config.toml
d_expert = 48
d_shared_expert = 0
moe_layers = [1, 2, 3, 4, 5, 6, 7, 8, 9, 10, 11]
dataset = "wikipedia_en"
Below are experts of layer 7 (counted from 0) of a mixture-of-experts language model. Rows are named router (the router's row for the expert), gate (a neuron's input weights, with its number), up (a neuron's input weights, with its number) and show model dimensions 0-159. Each number is 50 + 15 x the weight over its row's rms, rounded and kept within 0 to 99.
After each expert's rows: "comes after" lists some tokens at least twice as common just before its tokens as in all text. This comes from a sample of Wikipedia text that the model never trained on. Tokens count by the router's weight.

# expert 25
router:33 58 57 62 62 62 76 45 68 61 34 43 38 17 49 71 87 59 68 55 69 45 25 37 43 25 60 47 67 38 60 52 54 52 41 51 57 57 36 49 62 58 38 52 45 31 41 30 74 57 41 37 85 54 51 52 29 52 68 61 66 57 34 34 38 55 24 61 41 66 40 41 62 29 39 31 37 41 61 40 10 38 43 57 32 49 44 29 77 42 37 50 53 27 56 71 63 43 79 62 69 60 26 59 51 73 39 31 72 47 24 64 61 53 52 28 68 66 55 30 41 47 27 77 33 48 54 63 48 66 48 60 44 31 51 47 53 65 44 54 55 28 63 48 32 32 58 49 68 77 34 21 73 39 43 37 56 67 71 39
gate1:47 43 44 60 64 56 64 45 65 70 43 41 56 35 25 30 55 61 63 61 54 45 48 46 33 28 56 34 66 42 49 59 42 79 42 40 37 69 31 66 62 45 40 51 37 69 26 31 56 55 19 42 78 52 54 72 67 55 73 64 52 60 48 37 48 59 50 44 33 49 61 32 41 49 60 28 49 59 64 22 26 23 42 36 58 41 26 64 41 42 69 47 35 49 38 75 56 44 73 60 29 62 30 51 51 62 62 26 58 70 52 66 57 52 57 60 85 79 65 20 50 55 41 69 05 53 45 39 46 57 56 70 45 53 67 58 56 77 52 42 56 21 47 19 30 37 62 33 66 64 53 23 83 49 32 42 57 67 56 34
up1:42 43 41 41 47 41 46 57 47 57 61 50 24 52 43 58 30 54 45 46 53 47 57 69 41 69 63 38 54 40 54 47 47 56 35 43 70 44 53 35 59 52 53 55 89 45 35 53 85 58 66 44 54 73 57 31 63 40 56 58 61 60 52 36 23 53 68 72 62 69 54 73 46 40 54 69 35 64 51 65 60 67 65 72 32 48 71 53 40 57 27 63 62 41 68 53 47 29 12 48 43 53 70 11 48 20 38 60 66 54 33 56 58 69 19 70 23 42 29 51 34 64 34 24 55 43 48 66 32 52 69 56 36 23 46 35 35 45 74 42 61 28 50 64 56 29 40 48 42 22 52 86 07 26 57 45 64 57 37 48
gate2:39 43 77 46 57 59 42 71 62 60 77 59 57 46 54 50 75 63 44 31 91 38 38 17 70 57 59 51 62 55 65 30 77 11 48 58 58 66 22 46 43 54 55 54 42 15 74 29 28 31 34 28 65 54 40 29 53 60 57 44 58 72 60 65 51 45 44 49 42 58 35 30 15 37 18 35 34 25 41 27 32 52 48 38 39 71 44 36 61 57 29 65 38 41 64 57 29 31 73 73 41 56 67 79 59 49 53 40 76 46 42 61 62 64 56 63 64 60 46 33 43 72 71 72 50 47 66 36 36 76 58 46 38 49 66 27 46 51 35 51 64 44 52 54 47 56 47 51 59 45 60 30 47 66 38 69 55 42 45 49
up2:19 46 55 74 37 00 33 41 54 57 39 44 58 46 37 51 56 45 43 61 55 53 25 71 67 33 40 64 46 86 15 69 37 81 45 11 29 40 99 66 54 58 51 45 57 55 38 48 28 67 60 59 76 43 65 50 63 39 52 59 67 48 31 29 56 66 67 49 38 69 51 65 42 25 45 51 38 64 64 55 52 25 59 32 37 49 38 56 29 57 51 39 46 43 37 51 30 69 46 59 42 62 61 48 31 36 46 37 90 51 50 25 23 40 37 52 40 46 43 31 66 31 49 48 45 51 59 41 63 36 54 65 52 53 55 63 45 42 59 45 55 66 58 57 34 50 24 68 44 55 62 54 55 57 66 61 59 57 79 69
gate3:55 43 64 34 52 81 69 48 71 60 30 28 48 59 72 49 44 72 39 42 56 41 61 53 51 64 28 39 49 39 65 55 79 46 53 79 56 38 14 49 75 61 54 58 51 35 54 34 43 43 49 55 55 79 66 53 54 48 48 52 56 48 20 36 39 73 28 58 24 45 66 44 58 44 46 54 42 30 46 33 74 48 60 67 55 44 40 32 58 33 42 48 69 41 77 55 55 58 76 75 32 46 29 56 59 41 57 38 66 48 06 53 64 76 48 46 82 41 37 53 56 83 54 65 56 35 66 75 53 43 53 60 52 34 39 36 48 74 70 33 38 33 50 43 38 31 74 19 49 66 67 40 55 24 51 51 89 53 53 34
up3:32 44 66 49 39 55 23 37 63 41 41 73 44 85 50 74 19 30 46 45 35 47 35 66 43 44 53 63 38 59 67 40 17 73 43 62 46 68 35 37 60 52 47 56 42 62 35 40 31 44 48 40 33 58 67 48 44 61 48 47 58 30 53 62 58 56 65 74 65 36 63 76 51 52 52 49 28 62 51 73 38 61 28 42 49 46 59 40 61 37 53 38 59 17 24 32 49 47 90 60 51 67 40 55 81 32 44 16 77 61 41 48 64 57 28 46 62 26 67 26 70 63 60 20 40 23 78 42 39 56 52 59 47 71 36 36 67 39 65 47 55 36 68 54 47 38 50 53 37 51 49 65 36 31 28 48 66 70 71 64
comes after: " a", " and", " (", " as", " the", " in"

# expert 43
router:42 53 56 66 61 80 52 39 75 52 56 28 52 16 39 77 67 56 49 48 63 44 47 30 34 57 47 31 66 54 51 54 58 68 27 75 42 54 36 60 72 36 47 76 25 26 40 35 49 54 36 45 64 64 57 62 27 80 64 44 55 67 51 29 29 62 43 56 50 57 42 34 49 31 42 27 25 50 47 25 46 36 60 76 42 40 46 55 44 51 55 29 29 35 54 81 68 41 56 64 65 54 34 49 62 59 30 28 73 65 36 69 75 72 37 45 77 62 48 29 45 55 33 49 33 25 58 72 44 50 75 56 44 38 51 65 56 62 72 22 36 32 56 53 33 31 61 40 53 63 38 33 81 31 54 39 55 68 70 43
gate1:43 24 40 70 62 40 78 59 76 43 49 46 80 51 80 37 66 54 71 38 53 24 41 47 50 28 33 47 73 21 35 52 72 45 48 58 36 49 70 73 43 32 43 50 58 44 41 21 36 45 40 19 69 57 61 57 37 77 59 52 65 35 10 50 46 66 40 80 50 56 47 35 58 41 51 55 35 29 71 50 44 14 38 53 71 35 28 47 71 62 29 72 53 48 51 38 40 45 57 70 86 58 53 44 66 59 90 43 52 34 43 46 66 50 55 37 71 59 40 46 44 39 48 42 42 43 54 38 54 36 49 77 39 44 64 45 52 46 66 51 36 59 55 75 14 64 44 49 69 69 45 30 63 51 68 56 64 50 50 62
up1:56 41 42 42 21 40 66 50 42 44 61 52 40 54 32 43 64 49 52 61 63 54 55 41 49 22 63 34 43 43 35 54 49 79 66 82 28 42 73 47 39 33 46 74 34 56 27 36 17 60 61 37 41 52 79 60 32 59 39 53 63 46 67 51 58 43 80 94 55 44 26 43 55 41 54 51 42 53 52 85 57 19 39 75 37 30 59 46 81 51 33 65 33 34 61 26 42 29 52 30 58 51 35 55 40 54 66 44 40 46 52 46 66 56 34 73 28 57 63 53 72 72 41 68 61 44 50 46 52 39 46 72 61 35 52 69 42 53 38 67 64 68 69 54 07 64 49 48 59 41 26 70 60 62 29 28 64 43 50 35
gate2:47 50 29 70 49 60 46 38 36 75 28 47 55 74 56 68 37 49 45 38 43 43 50 53 46 33 42 54 21 49 71 84 41 60 67 54 75 35 25 67 49 52 47 47 45 73 45 76 52 40 69 26 69 66 49 61 57 91 43 46 42 24 30 47 40 22 60 52 52 56 36 51 45 65 46 58 35 29 68 29 46 64 46 35 33 12 48 40 31 36 73 59 45 52 44 60 48 52 71 55 47 38 44 54 67 72 55 05 36 45 56 56 66 24 59 43 49 47 54 60 56 67 59 66 26 69 52 63 57 28 66 45 45 60 53 50 63 77 30 68 48 51 49 53 24 32 37 39 49 50 27 08 42 74 54 65 70 60 60 37
up2:48 53 59 23 36 52 52 55 49 56 61 59 52 38 56 53 46 64 56 37 35 78 62 29 38 43 50 45 52 44 51 30 43 49 52 58 36 47 37 39 59 49 47 72 61 77 36 41 51 55 53 43 47 48 77 64 68 59 36 59 74 30 41 60 65 53 47 99 59 35 56 45 95 34 48 34 56 29 70 52 62 44 43 72 70 43 56 68 55 69 55 47 47 30 67 46 60 44 51 43 39 26 54 42 70 59 90 42 63 27 47 67 42 39 63 79 46 65 67 56 37 37 62 58 35 22 54 56 47 67 76 40 46 50 73 82 50 43 52 80 15 49 68 55 51 40 35 41 47 14 31 42 53 75 36 19 47 44 42 35
gate3:40 43 43 73 66 52 73 16 65 59 46 22 48 55 51 72 44 53 50 69 53 20 46 23 68 51 12 31 71 27 83 53 56 69 42 69 60 65 19 50 49 44 40 60 36 28 53 50 57 55 25 61 53 60 46 68 37 80 48 67 58 77 50 46 39 57 56 36 44 53 47 35 48 47 23 28 42 29 68 37 40 42 55 59 36 31 47 33 53 55 62 22 37 43 76 45 55 42 52 61 80 53 47 58 49 68 62 37 59 66 42 49 50 55 37 32 60 65 47 47 32 70 32 61 64 62 80 46 47 29 37 62 27 40 57 54 53 74 65 35 49 30 62 37 54 54 73 30 73 73 45 18 54 37 38 50 62 74 52 57
up3:49 58 34 45 25 41 30 20 50 50 25 30 64 47 52 44 36 62 50 33 19 44 47 40 48 56 32 51 45 34 67 61 57 84 66 16 38 65 83 37 28 33 62 42 51 64 42 41 55 60 69 58 65 27 65 56 57 56 22 43 66 42 50 42 49 75 22 46 68 57 44 54 47 61 99 51 49 55 71 48 33 70 58 62 75 44 41 43 27 27 63 41 45 31 74 47 36 39 27 47 57 37 45 59 77 57 74 63 57 73 23 49 49 46 36 48 18 45 46 45 60 18 55 37 72 57 38 39 56 44 40 75 59 34 71 59 52 39 63 47 47 50 65 51 53 64 32 49 67 52 51 58 29 32 42 69 46 44 65 69
comes after: " ", " |", "0", ".", "1", "%"

# expert 32
router:35 57 53 73 63 90 55 33 66 54 46 18 39 39 48 75 87 75 69 49 41 44 55 48 34 48 45 17 54 29 47 43 58 57 28 67 61 47 30 43 64 33 33 55 34 26 37 37 50 80 42 29 60 63 59 56 32 87 56 43 67 49 30 43 23 71 45 48 48 57 55 41 51 65 37 37 36 41 24 38 35 43 51 72 48 44 43 34 49 57 53 46 45 46 63 64 44 36 69 74 55 47 38 48 71 69 50 32 57 56 31 75 58 58 48 46 58 76 34 39 27 73 50 60 30 60 51 58 33 44 73 70 61 34 53 58 46 53 71 42 54 34 49 51 19 46 59 35 47 57 54 35 80 29 48 36 60 73 74 23
gate4:59 76 50 30 62 37 66 27 40 37 62 41 29 44 45 85 41 79 30 54 53 57 57 32 35 29 46 65 55 42 66 31 36 24 45 81 59 55 45 84 52 56 43 38 49 52 60 47 42 60 27 54 49 68 63 48 45 54 63 62 45 39 54 56 25 26 70 56 30 43 35 61 78 66 53 51 37 46 29 45 56 46 37 46 66 55 45 56 43 59 35 43 64 27 44 31 50 53 36 57 57 53 29 64 42 80 41 45 63 65 76 35 37 59 83 81 37 73 68 44 38 55 44 61 49 30 73 52 22 54 58 23 52 54 50 54 63 66 32 31 45 49 52 23 21 36 38 51 16 50 50 35 29 56 71 48 52 74 83 42
up4:63 60 99 18 42 56 47 49 45 34 58 60 35 53 50 67 50 48 05 70 60 65 59 30 48 71 50 52 57 39 44 28 37 35 49 61 30 39 37 32 50 66 65 43 52 48 53 76 32 39 27 62 40 74 46 65 61 44 59 55 34 43 57 66 50 45 65 59 41 57 26 48 60 59 23 45 52 59 68 79 53 47 58 47 46 74 74 37 60 63 74 46 82 77 63 59 39 66 38 23 31 22 44 65 67 61 45 24 43 42 48 31 38 57 65 42 50 48 78 40 65 40 59 57 39 25 40 50 70 60 53 40 46 45 56 57 55 58 52 42 72 63 41 31 43 35 50 58 33 52 79 69 13 40 35 40 41 51 77 60
gate5:28 69 32 64 42 33 57 57 51 73 62 49 68 60 58 50 65 76 36 30 41 56 22 31 63 59 32 36 51 54 37 40 58 43 45 54 54 62 23 67 50 45 35 64 55 46 83 42 88 35 44 49 58 34 65 41 42 46 54 50 43 67 30 54 49 46 48 37 41 57 26 48 61 81 61 56 33 49 32 63 45 47 57 59 49 60 33 66 34 88 56 45 41 20 30 47 45 33 38 31 31 43 40 31 59 47 65 69 30 64 51 36 68 42 38 69 22 33 67 48 45 27 50 26 44 63 49 12 41 21 36 50 74 69 64 46 37 64 59 58 79 41 49 32 60 63 44 60 52 55 33 52 51 52 76 48 84 38 82 57
up5:51 65 47 44 74 41 53 58 68 62 45 43 49 35 48 49 51 33 60 22 39 54 34 56 57 28 50 87 59 39 60 48 79 67 72 40 00 62 51 42 20 75 35 61 63 32 54 61 42 70 34 62 50 62 60 45 46 53 53 44 54 84 41 59 41 39 67 57 75 63 68 49 61 24 34 16 32 62 78 71 52 44 49 38 35 53 49 86 76 45 43 41 27 51 62 53 48 57 50 76 72 88 65 55 50 55 50 48 39 68 61 28 34 54 49 47 39 70 41 50 51 38 53 57 12 41 29 53 44 27 61 45 33 62 37 33 36 41 61 37 34 64 49 63 62 56 54 42 57 40 55 34 38 51 59 76 54 55 52 51
gate6:22 49 69 55 51 49 27 49 61 58 55 41 45 47 38 67 62 98 74 51 39 50 68 65 53 57 98 38 51 60 46 44 23 59 29 62 57 21 21 55 70 61 62 24 54 27 83 31 51 29 62 35 27 42 32 32 58 61 49 51 74 59 53 47 52 62 51 21 50 64 68 35 40 53 36 40 62 66 24 52 44 46 55 61 60 54 60 56 50 33 72 43 40 63 32 58 71 47 50 89 31 41 67 72 38 42 56 42 32 57 66 56 58 68 51 53 63 50 47 43 43 56 63 56 42 67 76 50 50 61 48 67 72 54 53 70 68 36 49 37 73 47 44 58 44 63 43 76 27 33 57 39 55 27 46 18 50 42 42 33
up6:49 46 53 32 37 51 48 48 39 80 59 67 47 49 44 29 56 71 56 42 44 39 69 40 41 50 41 47 29 65 51 53 44 65 60 59 54 25 57 74 51 47 67 64 73 62 51 18 44 41 43 55 35 40 33 71 43 34 47 46 60 54 41 59 47 40 37 68 62 39 37 79 35 63 35 42 60 48 31 31 62 60 31 44 18 59 58 44 24 40 57 56 34 49 77 45 52 57 49 69 67 50 38 69 36 66 22 49 31 90 86 47 46 54 78 53 53 48 35 39 53 74 51 61 30 28 44 40 50 58 79 34 73 75 44 54 53 53 37 16 45 68 33 65 50 57 35 43 25 75 37 54 85 82 62 31 65 24 41 50
comes after: "0", "1", "2", "3", ")", "4"

# expert 40
router:51 64 67 59 56 76 48 39 68 58 40 06 44 42 40 90 65 55 53 48 55 35 42 28 40 38 45 37 64 46 66 59 51 64 46 59 59 53 18 50 63 25 35 57 40 27 30 40 62 63 44 29 83 72 75 54 31 73 72 46 64 49 36 38 29 66 45 30 42 52 41 30 49 39 39 43 14 36 32 46 32 42 56 51 33 43 35 26 59 49 64 46 39 48 60 81 63 55 71 82 62 59 44 49 60 65 46 28 56 57 19 52 82 71 45 42 69 59 39 26 59 50 32 59 40 43 70 61 39 40 66 46 52 40 41 37 63 60 56 42 53 45 58 36 27 37 62 38 65 53 29 42 67 44 50 37 63 77 68 33
gate3:34 52 64 36 45 47 50 62 55 81 55 46 54 38 39 85 61 61 37 73 70 53 52 25 53 64 30 32 40 45 30 52 80 51 84 74 25 69 20 61 45 43 52 47 55 47 44 48 51 72 41 42 34 41 59 43 38 65 80 40 67 50 45 48 36 57 10 20 44 78 55 42 44 70 28 24 65 74 42 68 45 53 14 46 40 55 47 53 51 43 50 57 73 73 53 57 29 63 57 32 47 34 51 62 75 45 49 59 52 47 51 50 51 39 62 66 61 65 47 18 60 25 56 24 62 27 69 52 50 54 48 64 58 53 40 46 66 65 61 53 39 28 28 41 52 37 63 52 78 45 53 45 53 73 32 36 25 40 26 34
up3:48 65 67 50 44 66 47 76 42 37 44 58 46 52 38 58 72 37 50 65 61 39 54 63 67 49 42 52 46 59 44 63 72 44 63 75 46 55 50 68 32 45 66 43 34 26 51 67 52 47 63 40 47 40 58 35 50 23 71 41 46 48 28 40 60 49 48 24 83 52 70 43 26 70 36 63 58 81 66 39 45 42 42 47 52 44 24 32 52 07 52 39 66 98 38 38 18 62 47 33 41 55 49 70 41 46 25 52 28 24 55 34 49 52 62 47 37 68 46 26 51 26 53 53 48 47 39 68 67 42 48 53 86 67 12 67 83 55 39 46 55 65 32 40 64 64 50 53 52 46 49 55 56 57 59 37 30 37 11 48
gate4:53 52 53 51 49 82 43 38 47 43 52 39 57 42 41 46 42 82 49 44 39 57 63 31 32 69 67 18 38 67 68 53 38 53 39 61 44 57 19 45 67 34 45 59 28 34 43 32 44 48 42 44 25 52 58 66 41 44 38 32 78 44 45 34 46 53 49 38 54 55 44 22 70 70 12 46 36 50 32 51 49 37 41 80 33 48 68 35 44 81 44 29 28 57 56 66 43 33 56 58 54 54 69 45 41 59 77 60 78 56 75 45 54 85 32 35 52 61 39 17 56 49 49 58 57 53 60 83 23 49 68 59 66 35 38 51 53 52 58 35 64 43 54 64 85 29 71 53 66 68 18 43 54 22 38 38 42 48 30 52
up4:54 54 59 29 36 80 53 51 25 54 46 48 38 62 41 61 64 51 57 44 62 34 83 59 31 44 78 32 41 43 41 61 59 38 59 69 45 24 21 38 59 45 52 65 58 50 61 41 38 28 65 39 51 83 62 66 42 50 37 45 49 55 33 45 53 74 40 45 67 40 59 48 42 43 56 19 06 27 55 54 55 39 60 40 35 52 52 57 47 45 53 64 24 55 31 77 41 35 35 44 60 48 56 61 64 72 59 52 66 35 63 14 31 87 56 74 39 33 45 79 69 29 53 52 34 78 63 42 45 57 63 44 41 44 80 43 82 72 43 42 48 77 18 46 56 58 49 49 28 49 48 35 59 56 44 66 63 71 56 36
gate5:53 54 32 43 78 71 73 31 58 49 34 25 69 33 27 56 45 86 39 21 61 18 38 57 38 52 61 45 54 34 41 52 64 51 00 56 62 42 68 51 41 20 43 35 70 59 64 15 42 59 31 47 66 69 50 59 61 54 54 47 47 49 46 57 56 60 18 36 48 61 72 57 45 46 46 78 68 60 36 36 55 49 58 63 48 44 44 69 46 61 53 28 17 42 32 51 55 65 68 58 40 53 41 52 29 44 64 20 53 44 25 58 52 51 68 63 61 58 61 58 39 42 66 53 24 43 58 62 47 30 65 46 62 53 55 92 59 44 64 62 74 26 70 56 61 50 46 36 49 29 72 23 35 38 47 42 41 63 45 58
up5:33 71 49 74 15 46 44 71 56 49 44 59 31 37 65 41 63 58 58 48 40 65 51 53 23 63 70 43 56 31 44 60 46 65 63 50 59 59 78 28 68 70 27 59 29 68 59 61 57 54 54 13 26 23 41 70 30 48 40 83 53 63 41 34 42 50 63 57 57 68 59 58 54 47 66 39 36 45 83 36 53 61 61 57 55 33 64 33 32 43 66 51 61 40 38 42 53 08 49 53 46 55 51 63 56 71 55 81 64 66 68 69 47 26 57 42 45 57 25 46 33 53 49 73 47 79 69 38 41 47 38 59 30 32 49 17 44 69 56 46 41 46 65 57 22 29 61 53 38 57 59 44 37 30 71 88 56 43 49 51
comes after: " |\n", " |", " ", "|", "-", "0"

# expert 31
router:30 42 43 67 78 73 63 39 78 56 26 40 50 35 51 76 62 63 70 41 48 51 46 45 27 53 50 36 60 20 57 54 55 56 51 52 52 62 30 45 60 45 35 70 40 33 28 41 55 65 47 36 75 53 68 66 47 59 56 41 72 62 47 45 40 68 58 58 44 58 45 37 65 27 37 42 40 31 54 48 53 36 53 64 36 38 54 48 67 40 47 43 32 28 67 56 65 45 69 78 62 56 31 50 58 76 53 32 67 48 22 85 66 74 52 41 53 75 18 39 27 59 17 54 44 29 54 71 52 62 52 49 48 31 46 64 52 58 66 35 61 32 44 40 36 26 65 41 78 73 31 27 69 27 50 35 42 90 69 35
gate1:61 38 60 49 75 67 35 54 71 72 46 33 47 62 06 59 75 34 63 33 53 33 45 58 38 30 62 55 38 30 39 63 60 49 51 42 78 60 37 53 58 47 41 72 57 29 20 57 82 43 21 31 53 70 47 29 20 55 73 38 44 43 40 54 27 61 67 63 33 51 52 24 56 47 67 62 48 51 56 69 66 55 71 59 31 61 66 51 68 53 45 49 19 56 46 59 62 63 51 57 32 41 44 50 54 75 60 27 20 47 10 62 44 71 40 67 63 43 60 59 68 77 68 46 45 41 47 36 57 58 39 47 42 22 51 75 52 36 51 54 69 46 57 30 18 57 31 38 49 38 41 44 65 59 41 50 77 67 51 48
up1:60 70 62 64 47 54 46 46 54 31 39 64 71 54 61 47 35 39 24 64 71 69 55 26 18 42 23 52 45 59 64 47 38 68 51 34 37 61 61 52 42 56 31 52 45 58 44 46 39 31 45 65 64 25 57 56 99 28 50 38 52 68 34 51 48 47 54 65 48 48 43 59 33 56 73 36 40 33 46 25 38 59 69 38 20 37 50 56 46 37 75 61 43 50 65 43 76 36 49 34 60 41 42 40 37 41 57 43 27 80 35 31 62 31 76 53 31 63 37 32 46 44 48 59 61 43 52 66 49 66 86 53 58 79 38 42 46 40 50 28 61 49 40 55 35 32 48 80 59 73 74 68 55 74 64 38 30 61 58 40
gate2:39 56 50 42 68 34 56 58 59 53 51 52 41 31 29 18 66 52 75 72 56 53 64 39 28 49 52 35 69 45 43 57 50 41 35 52 45 33 48 75 74 51 20 63 34 67 27 26 58 53 51 30 71 59 57 57 69 43 58 63 94 68 41 29 36 56 19 44 49 42 42 58 56 70 71 48 28 75 54 47 37 45 69 50 25 71 55 39 19 70 56 70 50 65 55 25 68 51 60 65 59 23 32 11 56 29 73 48 50 38 59 81 43 47 63 69 41 61 33 38 50 44 22 40 35 54 42 57 39 46 60 43 68 19 60 61 39 44 66 40 49 53 37 38 44 56 44 43 47 60 87 41 63 39 39 41 59 45 39 41
up2:52 77 40 88 72 43 74 50 50 59 18 40 35 57 73 56 50 50 42 24 26 59 38 68 61 41 67 63 33 21 54 56 72 58 55 47 73 53 85 64 48 51 30 32 42 50 44 61 64 54 59 55 62 51 57 40 35 53 45 67 42 43 38 88 58 39 37 42 71 73 61 44 44 39 37 79 72 35 48 30 49 60 72 15 67 50 25 36 69 23 28 43 53 56 37 42 49 40 25 43 36 55 62 55 66 50 39 47 54 39 50 63 73 50 42 45 67 57 09 64 28 63 72 43 81 50 45 34 37 28 53 48 45 73 31 45 65 55 38 58 41 46 66 36 48 41 31 44 70 54 48 52 64 65 60 62 53 65 52 64
gate3:51 39 23 66 52 56 61 54 40 52 34 31 75 55 34 53 48 62 29 43 52 61 31 75 65 64 51 55 78 58 45 66 76 62 45 49 08 42 34 29 57 63 46 57 53 21 56 52 59 70 34 26 58 47 40 63 32 47 57 41 69 71 53 29 42 41 48 46 35 78 38 53 49 40 55 42 28 25 44 43 15 50 38 52 61 58 36 51 64 48 22 49 37 34 55 66 31 54 40 51 41 43 46 64 38 42 57 49 75 63 49 38 31 65 47 56 53 53 56 20 52 41 39 61 38 51 59 69 53 53 28 63 66 43 30 59 34 71 45 29 77 65 55 53 19 36 43 35 50 86 53 38 74 66 92 36 44 55 94 44
up3:40 71 43 64 37 54 55 55 43 75 28 45 43 25 76 78 22 59 40 49 54 43 43 50 65 33 23 43 43 65 65 56 60 53 25 56 65 41 42 47 36 30 61 55 37 85 49 43 04 43 52 33 22 72 56 55 28 53 58 86 68 49 49 62 39 75 42 76 41 42 19 67 55 45 58 59 68 51 61 34 59 44 28 80 65 55 79 45 40 48 80 60 56 52 61 76 55 41 47 55 45 65 41 16 51 68 43 46 13 57 62 64 32 49 66 72 33 64 76 67 44 37 49 47 66 42 60 40 29 43 62 54 65 58 59 42 54 58 48 24 39 70 69 57 47 52 43 47 50 45 51 56 53 37 31 43 61 51 33 53
comes after: " in", " |", " ", " at", " of", "20"

# expert 51
router:35 34 51 55 59 62 73 34 73 43 33 21 42 24 48 70 65 72 64 36 54 38 48 37 26 40 36 46 56 29 77 55 65 55 45 58 57 64 39 61 58 37 39 58 31 34 32 31 53 61 24 33 62 66 46 61 29 60 49 56 69 53 41 20 52 55 35 43 42 52 38 36 59 52 19 42 54 27 55 36 37 39 59 55 50 29 28 47 66 54 39 46 30 35 75 68 64 42 76 73 58 60 59 56 65 50 66 27 56 37 16 73 75 66 43 43 76 63 26 40 41 71 34 63 20 47 54 41 43 65 66 63 42 33 64 73 38 52 81 35 50 34 64 54 47 22 64 36 62 63 44 42 59 33 65 64 71 60 70 56
gate4:55 47 81 37 57 76 40 37 59 44 74 36 39 71 49 64 58 64 35 79 47 55 39 35 68 43 62 19 56 41 31 63 23 56 23 69 60 63 58 40 89 44 36 67 53 41 27 32 72 35 25 52 49 31 68 40 32 77 68 47 43 60 69 47 47 36 27 49 54 69 68 32 47 51 47 53 47 66 68 68 48 12 59 37 41 41 29 50 51 55 50 47 17 46 50 66 71 70 58 60 59 67 33 55 51 38 79 41 38 44 59 60 80 73 48 49 54 50 58 29 39 60 71 43 48 39 47 66 45 39 50 59 35 29 61 37 51 37 70 55 48 32 76 76 47 43 59 25 33 61 41 54 83 30 39 59 39 46 38 54
up4:44 56 43 34 51 46 44 27 82 45 54 52 77 35 91 34 43 39 42 41 59 55 41 15 52 54 47 49 56 59 39 38 40 39 65 64 45 63 63 38 50 42 39 50 60 64 48 17 33 54 22 45 59 51 54 64 56 55 50 49 44 49 45 70 54 54 29 54 57 46 67 43 75 68 17 58 60 83 60 44 58 51 50 54 44 62 52 22 34 28 61 24 35 45 62 30 55 63 80 55 74 36 30 62 57 55 71 25 56 42 56 56 30 53 55 39 40 51 86 33 56 67 47 73 67 46 36 63 57 80 58 38 23 60 46 45 62 34 80 26 55 36 80 41 64 50 52 31 65 54 71 40 16 52 55 54 86 62 46 45
gate5:62 56 46 65 65 58 81 36 26 53 10 58 29 39 27 48 51 67 70 72 41 50 53 27 45 59 52 43 60 50 70 53 50 59 64 76 51 43 55 53 53 47 67 64 32 36 48 56 83 70 45 45 56 47 58 48 17 56 43 42 62 46 47 60 50 50 19 42 50 45 40 36 60 83 36 54 36 53 31 33 38 51 50 61 65 69 53 40 67 34 48 38 19 45 47 68 71 47 84 38 30 64 42 20 75 68 28 37 64 35 35 40 41 75 37 63 49 73 45 38 74 87 29 53 58 64 50 57 65 50 51 71 63 32 39 53 38 79 36 63 36 62 46 56 35 72 69 56 53 33 25 56 54 28 69 37 53 50 69 53
up5:48 67 41 73 58 53 44 57 46 48 51 32 66 64 37 67 50 50 37 51 35 55 35 56 56 37 56 62 49 36 57 57 54 49 46 49 62 67 24 35 60 41 25 53 64 29 25 67 53 65 51 73 76 67 66 42 62 30 52 59 31 66 58 40 33 75 38 40 45 54 55 46 22 34 43 34 48 24 08 65 02 36 51 67 30 58 93 60 88 38 65 30 56 52 66 61 78 45 60 53 53 79 59 69 43 44 24 66 66 68 53 26 81 62 56 48 66 59 78 53 43 44 66 49 41 34 68 56 56 41 76 27 42 36 53 52 61 63 36 45 38 55 34 54 39 20 60 51 56 55 39 59 47 47 47 31 60 56 50 44
gate6:31 50 25 46 46 46 59 52 39 58 45 42 27 24 52 44 32 73 61 51 42 65 73 50 28 54 29 67 54 57 46 71 55 47 23 65 38 44 34 48 60 63 26 58 25 18 55 56 32 57 29 19 60 50 45 65 38 44 63 31 62 61 43 29 58 61 47 40 58 43 43 27 82 54 30 41 42 29 99 54 56 30 53 41 61 40 55 50 64 60 75 43 10 63 40 65 40 47 40 45 68 80 62 50 55 42 55 37 42 35 40 72 73 46 21 44 62 58 37 40 50 40 77 43 38 52 31 34 63 70 44 57 27 46 71 54 42 49 48 31 25 39 53 39 72 43 66 57 39 28 38 47 53 51 81 74 68 50 52 54
up6:40 71 54 62 73 69 47 57 48 65 59 45 58 73 43 59 58 58 27 36 66 51 56 64 70 63 72 24 48 39 19 29 50 26 62 43 25 42 53 63 63 95 48 28 76 49 55 47 52 57 66 29 67 40 63 43 58 75 53 46 35 40 71 46 40 41 50 61 35 58 75 62 51 52 65 58 47 44 30 41 53 66 31 69 32 29 61 20 47 20 25 57 73 80 69 41 54 42 34 68 68 34 41 73 63 49 32 46 70 56 27 47 24 44 55 41 70 61 64 46 62 36 44 57 40 53 86 58 42 33 58 56 37 40 41 48 73 53 44 51 84 37 35 49 37 68 59 46 47 48 34 32 56 65 45 36 45 56 24 34
comes after: " of", " in", " for", " on", " to", " at"